Experts of a small language model: 591M tokens.
Below are experts of layer 7 (counted from 0) of a mixture-of-experts language model. Rows are named router (the router's row for the expert), gate (a neuron's input weights, with its number), up (a neuron's input weights, with its number) and show model dimensions 0-191. Each number is 128 + 32 x the weight over its row's rms, rounded and kept within 0 to 255. Numbers have three digits each.
After each expert's rows: a language model's description of what the expert responds to; "gets" lists some tokens that make up at least twice as much of what it gets as of all text. This comes from a sample of Wikipedia text that the model never trained on. Tokens count by the router's weight.

# expert 14
router:098119128127145115118157105197094173139126101135134159130173083124173101111159164190109130053147135105122138123142138125052166156154161185152102170136118162142146185153157121114118091093111116183081113145166102179112119100167192111134149150183146136119083175100052129147109130120112098141126170101124113173131124155167065083088119111067120153159126127108104139090108123187086050081152181207121139119117113115157064097101144089089172099080106163127141163130151105149152165094147224155141120076170113132151129146116131113131174161134099117099106150093129148099093149140194163120
gate0:103139192116127103127123080139118127066135110112155083146092190167183090046205158132201111199168115110086132129159112118119154096186113174123124178146143122133132135148158127127111139090146144183113130158143080097102084144153147138096139152157150153114182169170091135118092140076132126107187129177107129150124099131172101114116115108122140097145056130131121112114178127107173150164083114127084140086099103115186149137173118143123166086118145156093161138081090136152146154156082154065057138153157152081152079049140124160135106116116144159139069116095180068110114130190174121139
up0:096154107204104132151127124149062124089114094143096079059092115184096126107069131118137185177080151124067172101159157150177092103119107112059103152122121180174131113132127113114173151166134098150118152129174112106133146082141114083124165103201076113138142084126138127065151069149112117165157153160155075169141132168112096133114176170111113114099080152079171096145147096096189101116111141141109115094117139135133083162131088106139150114127151094097099116025149145115162115150177104156112119087170127089085049135153137155139086119133110114133109115083139098160126160097206125126
What it handles: Of inside institutional titles (Court of Appeals, Hall of Fame), US state names, von/de, and mid-word pieces of foreign place names in tables.
gets: " of", " |", " in", " New", ";", " de"

# expert 34
router:074091104119143130071118095108096142086133126122142102155093099097103159199110119136180161126125095146152187113170094192099120151114149086074080071067144067126129126139078047077134101147072101099109094078094127116099100195179132135131162182187125147116149149138151131088180119083185130119109171120135105091075094087071121152117070131128108141165101106118126129155123185120169122158114119112148156093149035082096099130133115128113103155158145137105104099129093142093068130131155125194155101187131118169090160092150171106120160137146105126162157111151153153135173170094110126111
gate0:110107084136190121128139133099128073153093099108189139081157252121131080164101144119186062108122096097147077113198122110138118098136120155143114142147129094169132175119163098099159094128125162138147157118091107136094149151137111097073040174173078172123115112147117128133091114104158145127122167124146173131171140095144168125141133107159104096128062042078149157139114101133084162153127101096121172099137099124132138184136142086123133148116139180182082137144117091227138156175085156100103123118127114165076074112144165131114127077154088140093128136088118113111146164135110148166
up0:112131144123172188143147140154154130096107099133168099127114096150101157088216096149086092134127094121150112091152129122095078162150171145206078170175074168147118104129176088144116150107124094126109191109095103129127139126151138095149214157075113081169094174107144107134100147147148102184126169150102162172171153112126112109108087145122102168102123125064159127130143105082131150124136106141147120164144077136097142105085182142089130180059142086127121118069107139137170082159152115127115209098128065132126148115076131092119132100151166132162161089195193158160120119127136060178
What it handles: Column headers and field labels in tables and infoboxes, like Candidate, Votes, Fee, Year, Population, Website, JPL, and opening quotes.
gets: " \"", "'", " —", " (", " %", " 1"

# expert 10
router:148098155134154100132112164150104122128118166148084096156120161087129117099136153147121093191119148159099158172122138166100161086081126081156109110193108167170088111175082156153127101092065108203130151167101162159156143097138196144099134116074160148149162139123127109135111073183179173109116087087152116116113107109123127157133169128200128123102108128115181111145090125118085159184132134088089114094138166132171147114110084141135065115117061124106134132126200125098085134152094141094106153129134143154077154153062134121168114174156159069080107050171181151128075172164173089106
gate0:178105130169126107077120119109104196087132177165134162165131112111084074130144101130134097153090109066146187124175148129146115099136116125039201160171133103109175121064107119191145149111097188168114101154126112160196134075128139077140191131117132112130077095093106121165132084155128089141147132139109099159101087107168124084112136140127157135108124134151179123183111190186146123105108172120108092117129155202082077078094098104075159085163102090154126149125116129197125118089083111150107160096130103160138169128167079135138169109144161114096167126169126136099155150150177156152
up0:135183121084179096140114060092081177128097123094135105085158148121164108106089161146129154134107149117133115175125185155151118146104142088134099157105141133165123110137138176170166142105167087184138147145115082098133162142113170131105074162151089128064132060183130148083118158108103162073114170153116201105164135133146098117171138108158179122054093185141120174128148117139140155098129090101138183095183090106172166097090104095185095117161096106032117126135173116088138155160144107098123102140152075123100167156175137106087129130135094118063132117077071152138185095132133108121
What it handles: Commas, and, or joining items in lists of activities or things (tailoring, board games), plus auxiliaries and verbs like received, has, could.
gets: " and", ",", " or", " for", " had", " more"

# expert 35
router:158170121141066164116150127123155093091126116078097135159136096136102133132123183146157122049125134156151159136112138173115126116116116134134143094114141131195128061094077124093116144140161144134116064133133143074155153142051157157157163132164150108155139166164095159163133152147190125125067144156120154123084146091116171114117126131126085182107203061132055103146164221095178163134053134130140095177096152104172118135129137152139158134106072144050122136108108167145089106065159066103107199134121184136135144160113167171102154144093153182163113139124133099088122145126119115141
gate0:123111092158089168162142126208075116083051128166151091154098138139130122069102137101121106099164146136164127123108105140129136119101146151096101098152126116094145087122112174146145131148174184096124141069099129087137122085089129165117101189118105150082183171170057191076157153098131118155202090120185088122088149134081130104144128151062118139114127127093086112142096135142182140192086108092147111206132097168122107112087144152066109130114028130137113172137111124129128111087141095114147150093120101155127138125086123142172098134164100157166067089107174097146155152167119114079
up0:130165129128127060154205191124133090173177148131128080183115172155168086094081106132132111145153121111081130068098129137119076156097049158139112129121130124117107141165119149114128138085101072175120174132162101129137174095137119168131215113181152168192167169138146144100149132107141098121159117130132156113083108104187114152147112145189126087110158104084146078084147160126139107104123094147146112095168129078124156101050201129144146145093120118133159121103105154106156155141066106121139185142093095117181127161153169177141182137185162152117076145132137080156102139167066109145
What it handles: On opening dated sentences, born on, as in cast lists, and verbs like released, signed, died in biographies and sports careers.
gets: " on", " was", " as", " in", " –", "On"

# expert 30
router:173119139072102095076175152141120113174098160208191148113127128181137117171186113130145146133160156075085148137115161135128140128180230063120150151094185099095128101127151115125154170120099169073182169141118162114124167156125166122159111087170150123096096146112154167190159078140123117090183119094138136135069094114172150072138103109104159131162140151142157071130134107148056194097072146140153120132128109127160141146071135103113083149117161169086119146125085090122149146173079132106093089164195115111152144091146107166125126067118136095162113109103103099147107159134164120151
gate1:064130173107155158156130159127117101118098111137129105104128136135123108138151105134161121137137132091154148135142073185080125164110097084128121106067145147173158091159109128154105116152181143088062105118111046126072101103092133150157155163062084128101145133094135150092088169112102115139086163089099164053068113115142131115121183176075127164074118109180112133142097173080069142126074124156120189152174125143108077124093093125113138053095188154124177126111075117101148098086123099141105059183159115130147134120101118167076154102157100135075168140087114168126136080140108143076
up1:205126053185182124105124127093111132115088172130168112160137112131145152165164142106173128112162116146116102112114206162170146108115118108140151192071118111108142174193136113123064143083096081057132128128112196111079068129136117102130080119073117111144132075135142096123137143144166138129125132109192165163132076103079095134064133119111138123168153169170158170076085137176096112145121082070149079139160164088086058135147136129164180088138145151132146141124122136144142125116148119090117148136081121080046107137121098142171133139161136098149113082108154202104110171132159148121
What it handles: English given names starting a full name, often in tables or lists (Robert, David, Gary), and sentence-final periods before He or The.
gets: ".", " John", " Robert", " William", " David", "a"

# expert 38
router:088156162124150128157172188096124174111116094107209089119144112082147109062171164174153115107178051114112168123145115071077080128143144130140081139143185093170083158139130151123090135149164094187173118107207130110174158167097139132108132141073155147131115108130106105141069110130137131119105123136156153124106167113162118164113108182170151175173086147148115143142074144150125081121158156094131150136118167140172107152137161150142102168137185137155136162170135118138170092141068103165116177123079070118129107076109143150131127123066134152131098057171095178087084121109172080179
gate0:066117170072120105082154131119093135135140123124103150162081099141117105106187126122189153132130099151067137087121138139138165141078059144136138093093168097132056150175141108122129128090161116132120132127112081170134067184125115155114138167139141147189108143091088155138156141117060182104115127113142166153076192111122117144071109135117083097133148109164107144120195093090140115169146139127142082177137182153122073123123163123091094074071118165157102071052123049088149108103159110102142117166133091140157127105132096119027075134105079109135159165143140133110165167164144141139
up0:160158098107144106120158156069082175136101095112113165177141161143087110079100150132151083124152040165126121147045125104139136165128134139114148128070155143099149166122097073094158115140120102157119115142111062118101034094116088135074107110137143163077149089149106103113083095145135106141122137101079106146099132178091083166180111110160108129160046122180144181106127129051126115082137106157108159101137158146120190100089170175140162121100152147144101115100118135125141131134155133175122111142128118113178117061081137094090148108168157135087103069150062147070134126121168191135
What it handles: Pipe symbols between table cells and semicolons separating numeric lists, e.g. in results and statistics tables; also ISBN.
gets: " |", "|", ";", ":", " 0;", " /"

# expert 29
router:084118050107141137042060171114136084162138144120180125111126154137118081154104151101189146129146124109135167134204136173161092090154027106114114099148102112124093207146132159093143125171163147117076164097130141085146111150130116119092090104119157121108121063160146113105083136096122151152148146122129103105127161181104122101112090155131122127101151143151113136040169074189138121119114091076109171074140150168138184108165075108121103103097067110131076158129113185089102167102096137132117124145071131091131084153117142102119127096135095106097135126143129166079097073113092184127
gate2:141118129133176159127136163094162130190087125136142121169144130155088153083181099151081114149169114130103162098107123182123068109056101138109105166083129166084114166086145147168109088120097162125163145129143137053105126115101139112159075082066090124196155083136144120128066156115190170149132124119077064110188150162136129134121139108113129134117173147165127107122114144142093138161150154144095132134148139077097139067107070127110155104099144143169133113167139077039186131169061127119145122117079138164152140173183163057185096114118141144143137132136175124091166098132173152070
up2:130090152140107127103089060122092132072105091152084109123127157132155169115093137157071129131103132086180124152126162105090097053118144151136176110125101101077126167136137173109124159136135120077153126091177145116125116131119159127138080088155110098118198172145096136102167107051089067053128075171107133164153139103139123139156108168161136148130111110039116178085077174117167158180127119121144155179133113081095116147106075084140127124125118128115114114069113156176108147118127152163150084123077115179064233099113120134126151114099098177102112128114159156126102078100105096083
What it handles: Plural suffixes and plural nouns, such as s, es, ers, people, children, members, teams, often at a word's end.
gets: "s", "es", "ers", " people", "S", " them"

# expert 36
router:087143117134078128142107136122130144098117133153090127103100126178125092204071156154212137101093120243131105161084166168122081127189113160092125093148178107135118202116167177083092137092086129168148128118160095140088144159097097107096132102136106177130109057079094134127152138078138128184163135160188132075132149088131147088143112166155140145054153119137133182154084130074152119158107113120106159102119165155095167127148127120127095137122103142181143151124074077125158069153082110167145154159064187081080141138106088112105155128132108123104118149140108119175123131118093147134
gate0:090107130100165094093118130105164186120133160123197180096073100137107150102129139118116086124109082090125096132180084088127103115159057153085143111125133138133133087108089130147102170114071172133133127043140133176155142101125153124103050173093137121140159106039118143115143157083155119132161123132153142144131157108082165089127107178115111180106153151110154136166135104170106191171195120115147148115099182151155162089098107124082150107145186111141107168157135103154135116123118080098131148187084146149079185062160065069166175125115088089134081119111131178127132074103105136135
up0:113078122121089112067114149113079105112086092143158071133185118149124107075116120155126184150103086082125096123155130089194143069126135131140087154099049142124121151060109099155149076153144136122122069164175161102103124182094181145179109185136128121117083161130091155167151155082101106107114168129128102150082094136105130097095126040106168129120101118137099051162120097094130140108143155124110118155146128161083169082099131101091139143134067080152108122109109088112128117113123150146120107127070157104119167126116063115109103127077048087109089160124114108100127088160110223139
What it handles: Nouns and determiners after the or a, such as one, each, year, season, number, majority, member, part.
gets: " the", " one", " first", " The", " years", " season"

# expert 16
router:107101151138161172139138183143070061165122072149151115168174100105080193141096099158087157097111094091087129076126057093084172117116103138121114174123128131116116160175144156152116087092161120085140135162101124107067102107110133186176141110182146167151154103164183182092093159097168102185131125167158196153081117108101136163135087150141136153145169094130062158161151154160114133097139165172114151090168109116129095111133072072089142157142149100099066152128141142084114126128158120111091150077117084119158094130147074115129071110125120127118096087103128087188120181138100170131
gate0:124173107173100157060122124189062142142177102112144189102131100123080140133103134140171130154083118176084148131134104127148137124134132085125136133106094154057124103136116189128089101130134110052103103095138151095072090133075103209123171150174113104106143166135104150123208133086168102181093089110093129121097055141068106170138151166142132145158130180153147122178156151156109136124131159121090089144101160121062151163120092131146109130140064163133132151105063130130139169109162146179139149148131089109091083096102073122158161132151124123148079133180111111143078210124158154091
up0:086119063169163079101159170112118130138148105139111135171097125146115086143128108127225067122126105137150122186068119094144147100163166191105167134061150113075072161087151165109121164178126118034168140126155121122179079156170096107123142120131097117120142105088109135139136146094154148191168128108142135146130137139030098121095113094137106073120117135135096080135159109150099117183161134108131166093124116131166161154087132141156114091172134163170110125155112140153158120129121187135104108077096104123078080122130139151091196156098127095137082129180143105104103202058114124095
What it handles: Single capital letters and pieces of acronyms or abbreviations, often in parentheses or tables, such as RHONJ, CONICET, Ph.D., XFL, opening brackets.
gets: " (", "S", "N", "B", "C", " D"

# expert 8
router:112151068155172125140156154144173139101065093140122132172104112149120151093103172093097149116129096119092147136126107140115136129138115106081092151125113147211132080138100104178119112163094161167114114137105141176194099106126107119122085194087088160086111173099071121090080127115128098103136103163045129129092148125126078177105068128149141077163135125141136119123114104129141142106098135162204123097178121139138150098102126102132152097131142134057133149113145136126078174088121185098082075161166154102165127154121119188072109211076075137164159066132138134168090097072068150105
gate0:117096108092092115139066084112094122069122197118087138120141159127136152079155101165184110171120203159111092112182112128133158124110174150142136067119090112162156144137100139199114180117080098072120168105169158078092133086101085095150071131189151134153098153164122128120097087069154178156084157127129119181117096159132145114103131137147083105111182103122133059101132100086157089132131194155180123112123111169119120094116129118114123104132134129148191153083120082108182157145092173103150096070094160075141088080080112132058088154112118135128098091144172130128173165135139127115
up0:161140166137120117121121111137117115173145076122087148161106142146123113174124114117107081153150086176111188138132108072142092081121132133193140142139130131146185123148178132140119187144138036121139028130081145136113155182133161136129157179121106175103077135145077133116130118112123165092122139114077162159141152074091048077138200189149118131051158211099163138097109160136088128144123140136154148083112128138136124159116152094087137132101129109088171095206139156148153143068086136156096149126195140165135111132137108130148141138201161147134073163099142164144098129109085095131
What it handles: Early word pieces and prefixes split off inside words such as re-c-ruitment, dis, Ma, plus blank spaces in table cells and possessive apostrophes.
gets: " ", "'", "c", "b", "d", "t"

# expert 2
router:169148135137121128106154102178122134119116100091114130164120145105159157155130139161097143135149111085099096132124165103122108106166118105159134166110112146135123122100091139153147102151170097165163166162139134086158154118100130121163111080102092092122141114122112174171169133121131129149139122079127157108051129121183121069140109134092108133183101217118189109096069174161147142159171255162175109180172118151189161119146091130107155175085124158125131192113164147167155103131162132127150127109157109213079136080121097112161083172176164082076114192155166143078099137141164160150
gate3:116140153101157110089110100094128146093151150108110135171133150150158127129094078077130145106098074144168075167092168152149079177125169140167101131079107107165085159082184097139138082156101000120073147124129167121135072134137162093152119119057105170151086131123103138053158117118199165116102155106154124145069124099150111131084111077095149139128087108120125149126112077173145123121147141077161105145129152070122140103140168105182122125098148168140150116141148096144135121166107136156110140125130079112176142180069165167116120078127183162106110130088061150137124178120077141071
up3:066108199134117166116165084164108061118110160111142112153166135140165107143146098157147109115120131146103168103132161146147112159144101110108069120080151182118110103145099143101158123164206123103112153149156143145147104141158154148157105147130111147114150116129127191117205126126118114157112142081143080121151125098161185112113100126123162073121197194104137118096147148080139154115114124158123105076151101157145212126135084138182136107104144163203138127143138123144098153136074049122099066098136191169091201112061105148118128153181164123092132139107122108182054160135174062141
What it handles: Prepositions like at, of, from, near linking people or groups to institutions and places, e.g. lectured at the University; also list commas.
gets: " of", " at", ",", " in", " |", ":"

# expert 28
router:141155124150139096114116101095106125114164092135104111174086124192147121117088091124132168109103102183176143148118181199128136149153131076110119117161140046107117191131091115148118158093123115156103149103129100150136129169119077103108154086097146153148127050117112113154161195110153059149105122109180141089129164078056160113114121161090168164109167132132117118114092138064159072117149168106064123090069148158144223125100144077172127166133049172141156128137103138114119162111091066147126138212075113129117128137148147144145125111101104142120080138159103153154141158158172171116
gate2:151138068166085114119136135115096164162150123120116096122111092146136124150126115156151130118061078124142146143142157102164109142114101088117097164112146105093130135052116118071055082144173132135122097151102128107141110181131176092199071145097068099109162125127136087161143211077129130072162126147139144119133177170121125164166163149109119142105128059164116195154170065122096084097123126095128156088131135179162132054103183134116235186102077115133131120162170131104093139142091131157167176109126076114124125077106122154101132126110160120143187102160085129102123134095152177143
up2:095122125066101142177146115084146170151077146090108182115142108096147174185126030114129157156075109164144166081084095148175174124125153165192107079124132173123166110132189083154123136178106114101166151103132149136100122175160094111137178116065151102153121105075105131117162119112082158169093165075061115147078062137126123147142072102198115104078084114123180094152161128133137104157093144083193137090147125154165117150116112183140109107106155123125157133153147134162130117072143106135116116184166126165165110040114157139131157137140138130165117151159162179107127131128153122130
What it handles: Words ending section headings and heading markers (Year-end charts, General election results, ===), plus closing brackets, plurals and line endings before tables.
gets: ")", "==", "===", " ===", "s", " =="

# expert 45
router:173210172111113145088114135121159128161131122128200114175097079133097102150099112146163178168157094090103092134097092078094162178104150118117124116146175164119096143114098084110127086143150090148183116123081136119093177107138113166115122199140167115102127119104105082099086149167099168126139162171144141172093088179136066179123109139120131176119121159117171104181083110144145104124151156106101124144140108113072073044130077159130164170139127099126084135147168124117112114075179131134144136104120118105197136165181143120141184145082161163133167100122127122166173115167023134113
gate0:147123110143065093135163114100200127139066109075103146101185118124102173125099132156204131092201095184145072177154155095108174139136085073144119114129156161066109103168154118134133154161071164158197098101128108141096115091069167119168107115144194131102122114116135160106147139200124159082147122069118112174112109148140089064119142116079135144102094113185096141133168155089099112122104089171112106169167167100106139093127040130150114102189147161108145141109163175094180134129117090109135143136159081124114120143133097080126134112100130167152087171146139145144133107133080127091
up0:117135139119123110163122177146120140127107107149082116113122194130125134135111182055141196090145130103137095120122125168095113090142123034079141091081143079115166101188099136129136130134113111177154200147126121113148131127101093191214082130149131119155161087146126085156087128110113146117078100120151157154089136083138106128100081142099146182157092124152097147131154171113137086088097176186145153126157141082169152094122161101112139132100096102114104115145090137091145183128102097091146102090114139122173137194188119110176136119094127168108141102135099188132058124129021128199
What it handles: Punctuation and symbols amid numbers in tables, times and scores, such as colons in 5:51, pipes, $, +, ISBN, exponents.
gets: " |", ":", "'", ".", ",", " /"

# expert 25
router:130125135139157128128157134097104129073178177171128118079134122095106178161140138169163137058121185162135086083088124084097154118089131132133105097186115179135143126125182165070088167112125084161134103067156157153119141157106138093183099113079171118174171149149076141120146084094139118125095156158154124143105080160130093125148147128135114167103156042098137128133120145068144160125126129125145093122141114140108093119162215124066089063153153113162202081146109086216111134176077185138113152097163140095095138121149097140122138154132097176127051120131108109184131101160115115146
gate1:094164093176094200109122064100137146105117071140099131161118108138177139105124122134131195168154122101160126118109147125138133144111061109185150092108133159160092192093138149143137127160123111108118117103133135071088106171128166097088150119119163112167164135118108085103148107146130091066061153081068118178091128172168127129121200140078123093139124095070187098126072096118089160153143197126177136164122138138059132151188118171144118178059163130135121150119094134189113126166125112152161162133148081155127103180146151085127179154113150045119172141148132122164179105127106126113
up1:112128129187140137155130165065127096137141110156144117171137197170125184140122100134187112135120191109088125119095127092114110164110095165185177137165109129167174148087131185123085129111172109124147153171107077030158157165141122111141145165113125070142113136110130111123129192169141083145102063129129149191179179105144144088121089137136140112147140113112119082076170094126156173177183148130123188154102144155055092136114162159185072190103150133098100142110112151158092135175116165139174081107180085107169135154121123099156159149156145095109118113152133104131166107183071138121
What it handles: Articles and determiners in running prose, chiefly a, the, an, this, often after a preposition and before first, new, same.
gets: " the", " a", " The", " an", "The", " A"

# expert 40
router:183150152111117064105133154139124181079173141145106134159117090125113112190114167166118172130113097125146191209163122155131101152113078108129103090127114138132146121154087116077113127096136111190131131140205133145147134082072176113074110132079131114121103075184092130137084099175146109122136139076103121146152121110113174102115149131143123140099125138097113182113102132084116129141118122087095103127183153097195076137096101135118051163096060064075128094101129121128131153106146123076158218137088128118140161145104070148198169185110123125145097098141132144108059118112083076106
gate0:083153145139156097098096088145146173146121121100126122107150116095100199138121076112124108113151140145151133124121142136170135150117118093114126123160114116144113119119119156087151081095149072113129107098138099106116140118141127099119100151179123102132094116105129188133111152158107091033208146126113145141163160182154157094131178182119191089152093058086139157058128084040152115130128086147129128114101132112232091131155077088077181174128186093085194054072147164126090125134107163074199107139093102172098140154139093144108125153104153145129176155143131129124134157150120140095
up0:116152124117107141184124125137114095102131170095188109188152133147170112155143094124162135148152081071133091162113081157101071094147081137087169109105137182097139087162081151114114165196112096103120166128114180084103132111121128119101112153121107142086182125131130120075158120084133171162098101127090137168113075160153110120100166124166163096149138167048133152186134180106176096100152105149150109172124184168081118152126124153110095169129206071161161129165120144175126125122146151068156129122032128086150140130159073142095115073124138141159113092129116086178116098080111086182
What it handles: Forms of be and have, plus and, as and also, after a subject or comma, such as was, is, has been, also known.
gets: " was", " is", " and", " as", " were", " are"

# expert 11
router:143099126124136104118102102139161167134113160175164140136109135083159162108116086078073100137156145106091093166110075161139130098171160116159136148080159121117131107105066085136145156132099109125150118099172175123152097175107131093107087116087139103114098125189191118136188142203041162121108117102136171096079142102117148058142149153097199098129109159145186115126104138084134132157201180141124126126184120137176087117076179133110060153121197167116106125093136133136156112120147176144142098169179177129086163122134145167154126163156173143135162086081139146130173117147199076132
gate0:159138113156155095124098115053138180117177158131157088176136062167071096093121156121092087108114095123119156126120174186137082101144143136165135054163162157145070185161124084149176138163135125143161130106079089135128126161117194140116131122117109094055118103163092149048138121133138166073161111141144110139092111101122131086083108129100117151161126121148105166110114056106098056093130135078185122153130103155148134116126107122153092143174077136126123135126168159119196109092165120108163193188101176155132160121095090216151143155135119097137144093148125128188129130096154078126
up0:077160136146163123174161064109136077142148133113150123155131194140080129081163084161153140125105103116100151155106151069092154133175116115105116109068148097127060151125149184106155092142119167099128096138141123123233108124109083122180166088160126079119132136155179109137103132175065131095127123148143115154148132117154133151157147132149168193088165162162147167155168178166177164163130132102144120135079166057118121156093125141091187149099055125119147112099145130149099112134115134149141174189132126069068135120126148079152093104110177157114179111113146224107091128093121164109
What it handles: Sentence-ending periods and line-initial list dashes, plus table pipes, colons and heading equals signs, as in ")." and "- Website".
gets: ".", "-", " |", ":", "|", "="

# expert 4
router:134147145079103173154115164097111174217133155085153162140114074103124146103066141090129151148093122124169164076114103118140082109132133134150114096204191104123123124088107136124127169166130111154077120117149156165091186091079160192098177100140087137080075066122101111105115149136075102132114155123152146102136115146105096160034114152135149137152085107102133133138090118176138159107090122146111082096098166087141125129116135117122080054104180155084105134146100067111139154188139101157093118100070124191185136131105128143101125205179104130089129171149099120171121123163121084116
gate0:076140173122103148162186115105126137127091203154089081173062079150121096104150164116168117117168136093080148109169067155154092202160109140080131133201175141135168116105118108143128089109117078156158161153136102072206102066141126105108098105159162096126117104079134136157107098127133170146125027113149165107092140113150098100080080116132099148147220155138091088135150189123070118150127125120134099136130071099123120162141101138151089175176151113116142093119154162139098126111158155153093103162107154111168092124130083092104122184152153155125150128148166166096145121076127151131
up0:153131184136132153155101099149139113090110102121118109116113114131092142180131067142152209084141127112145171112178118153135087156178103031096155119113117068050139148159147137171108114176154123117145122117120163127071072141112136140146112156075185114113108158128090112092134139153108208073165128138167097095111146118116138108142142117122100121115130173090100098164089143175144157175139160154115139139168071130067190104136149082118206129078157107102129123196128093141105128178150173057125157109156193117176118137114120129100061144190101107179132108194142157126140104117133101121
What it handles: Modal verbs and subject pronouns before a verb (would, can, may, they, she), plus the to, not and pipe separators between numbers in tables.
gets: " to", " |", "|", " would", " not", " can"

# expert 42
router:154138112144152125144107145190135128145099101114087151147124154092125143188105133107188148082116197149114111138090181135155097070154137107165083108110116160147175157111106111194095156135127162146140069129066102100092174098145107096143125119152185109168135140066129137111165112215161080145184102156147150075078137087104123130094067156155154185112133180126102113116155110139163184175099196104139083121121151181138169177169165101067135054138077090204137136143105150084142115091184123111165118120131073168110129093115139112150127123138118101090113108147089106115144125149157162116
gate2:122072121093121146126148090138131109099179130181179173121120157071159100146161095109155110092154138129097109090152106073169153113146083149175152099193171157152142138103141150127127147100159106146168071145098158127133154191208165159204091150136100117166111149071131130106137159176134133126157071117113171131126181168175138102138122090171141109081128164086125177132127119102133185103076132126212132104137081178095097118135126140156108156145131072173106108139124152156126140133126110094159097146053102140097146121090117047138085141157125147181071058131133149098169161096099180152
up2:049097093128084060156106149109063120117148153094102156132125103130097170108151131107139160111124136115161122125135107079064139160136196124117114124142194118118139149138090119145117143118132180111086188100068063201122149133093118127159111122145093097129094112134112118105137155110126211123090116154120149155085163147085178151102153091159099083116115124095139164140171116177108102120164200057115189118108157082154145046124089138122071156136100151110137078163059159139142151094124087148209162125139122112116140165158133167146164149123197171195148131114125165105097125102118153117
What it handles: Year numbers completing full dates, mostly recent ones like 2004, 2012, 2023, usually inside table cells or parentheses; also closing parentheses.
gets: ")", "\"", " 2024", " 2014", " m", " 2006"

# expert 9
router:151152103158095101136117135160131107063134164132096124067076142078148169123143106118171103106136140193100072073117144096132121123117170152118145188153133167108137092155192124116135158086153072152145121108115179146096193147109169091144112101118148128126138171121129107116178069128121120135092167122124107210091087161137107159172129106087122150122111115113108117094101105074124190115119112113135127169128115144174152123180174155074087104125175094176185064122152109199160105095085125153076103079155092129065123135115137120146106121100109136143094116122104067213107175076206149136
gate1:120110102095086141057139133137140124191118108090091185094090140178127148173117131135177087082123132144176178150110129197099146142106099151150171097110139118085107164173128057115064076088103135147114179161113130087116129167159170084107146140127170144119174173136092078076136191198155127128138129151115112054079142205188125100127183095162161125131088158096128159124145154175099107152130153164131125110136097095125148119125129092096136103163140110125092145107122157092133154108124167136137156134090129120065104158128147082116077094060103147105102113130154125212166099135165126195
up1:091151078102126134104144113155173100106156103116136164071192124148173116116099131217130133161096174161162107148139132122133092142129158123152085106090146153218137113168118105130094103118156169127191113095131140184142146110117126120055180171131163124145158104124173115169106118124090128149117131176070167185164157123170123120087113098184107094119123101120156086203121121115143126074146100124129089084077129134055058143105170185070147121111144201107132102138091169134101163117083116181140065116124159120123143070115125136102186163174096130129100157118112130126159095163091086148
What it handles: Determiners, possessives and adjectives heading a noun phrase, mostly the, his, their, and especially nationality or ordinal words like Russian, second.
gets: " the", " his", " a", " The", "s", " her"

# expert 6
router:162141134089113127182118185129120115092113178180123087138127118102157116199176168134172102141138122135085124200167095161177104140138152147155138137131154140118118142121081120118126136126187105158119159180218093107180146089095119177132110108146124109160152128122140150197118117147129211142157076130152109127137118108091148101148130136083147165069062140076171143079054048080111129155096164111154063130153170114126081120075081140088100129132122101045070137118105117103135103110128095124137131116089143116135138137098123117163084193152143176124162075144147170109157175079114122121
gate0:135107161147120145141145128019103098104120045133160069084168099122150157125119084145193160108092077127143080142151114129108144133138155127143100109098159122140129149120088161120070162068161166071108127118133097130189129124194054166143139104158060155170151116140100103127139127103080155126080156144105051146127154129141146120112087184164156161138049128156123176139117082090147143196162147077132120117203078119162085131133157122097098138155098147120097115156127134161109140077058131159136150085128130083095112183132114154153114133123126150108103080091071136142132141090089111103
up0:122116169121080109151126131069149133157118115088134086176111164172156188095155135132149126144119120092090114142128109088130184166160096099051119129200102081112194073147094139169098107097148172136148117121092127145132104113107163053106201098149135132135145133130172050157130135118120116160083126032092119118133159127155100166115107129123075116142177098162192137127156167159220109126148116069107124128115173139178167092097160137103132153111132150071111142038174153162069162106117114105099085116131114103121096090125148138112143105156116149121116157112170161061157130145110165136
What it handles: Commas and conjunctions opening subordinate clauses in narrative prose, such as when, where, while, but, however, after a named person.
gets: ",", ".", " and", " that", " was", " but"

# expert 23
router:077154159133097165157083121139166135187171140102171114116130130110160196092135167085063149126157100111115097116097181102152150100130088087091174141094128104153112097104106136105124127159159106148141127125186171052125139111119164088099127114120113122157088101115055175138194169148139117168068169150149147136134173135129152156081108155068200172169140128062096145158133119153184114120162167106098044135145137111135168051179140085160111124086140085162151093091136102149114097107159122179076089112097142056111103120183105140183128130118130143080111110132119110110135092139093120112
gate0:102130126176106174145112124136126083188139155101119127141143091114121196138163130104070134171196103146133186131106137177146111092105167172123131127105144062146124171170139171133127127150164188115114106153079098085162138148143137093139148108088180104071124138107135125172152079129085050109114124114153096103103129177142126123130120113069123123145136148084128214068108144187138121087139066113090063177148082132089129147158150112087142107104128110100079112120068122179213091161133124126101110148128148137163117096152123145141201148090135168231099129117116092142113085128111098092
up0:145105099105114140113171148067174073086210138118194115133143119116102142197154116109151115142102173108182129145114100150179063121094100116096131088135124128151138171127109112137163113118147122127130157188110083177151132159133149135116130118155156102093162149142144175117204139151119077202083157145078193211139141079084103171164097172179111147155096088122143164143123135138097136150119157100102169088114161156141137193109134096211122127093159168114149134131122154099130155099089136159162093130136168119109120121150123090089160137170135169197136160142151024115120082133164115129
What it handles: Pipes and colons starting rows in chart, sports-squad and infobox tables, and country codes or names like USA, ITA, Belgium, Sweden.
gets: " |", "|", ":", "-", ";", " USA"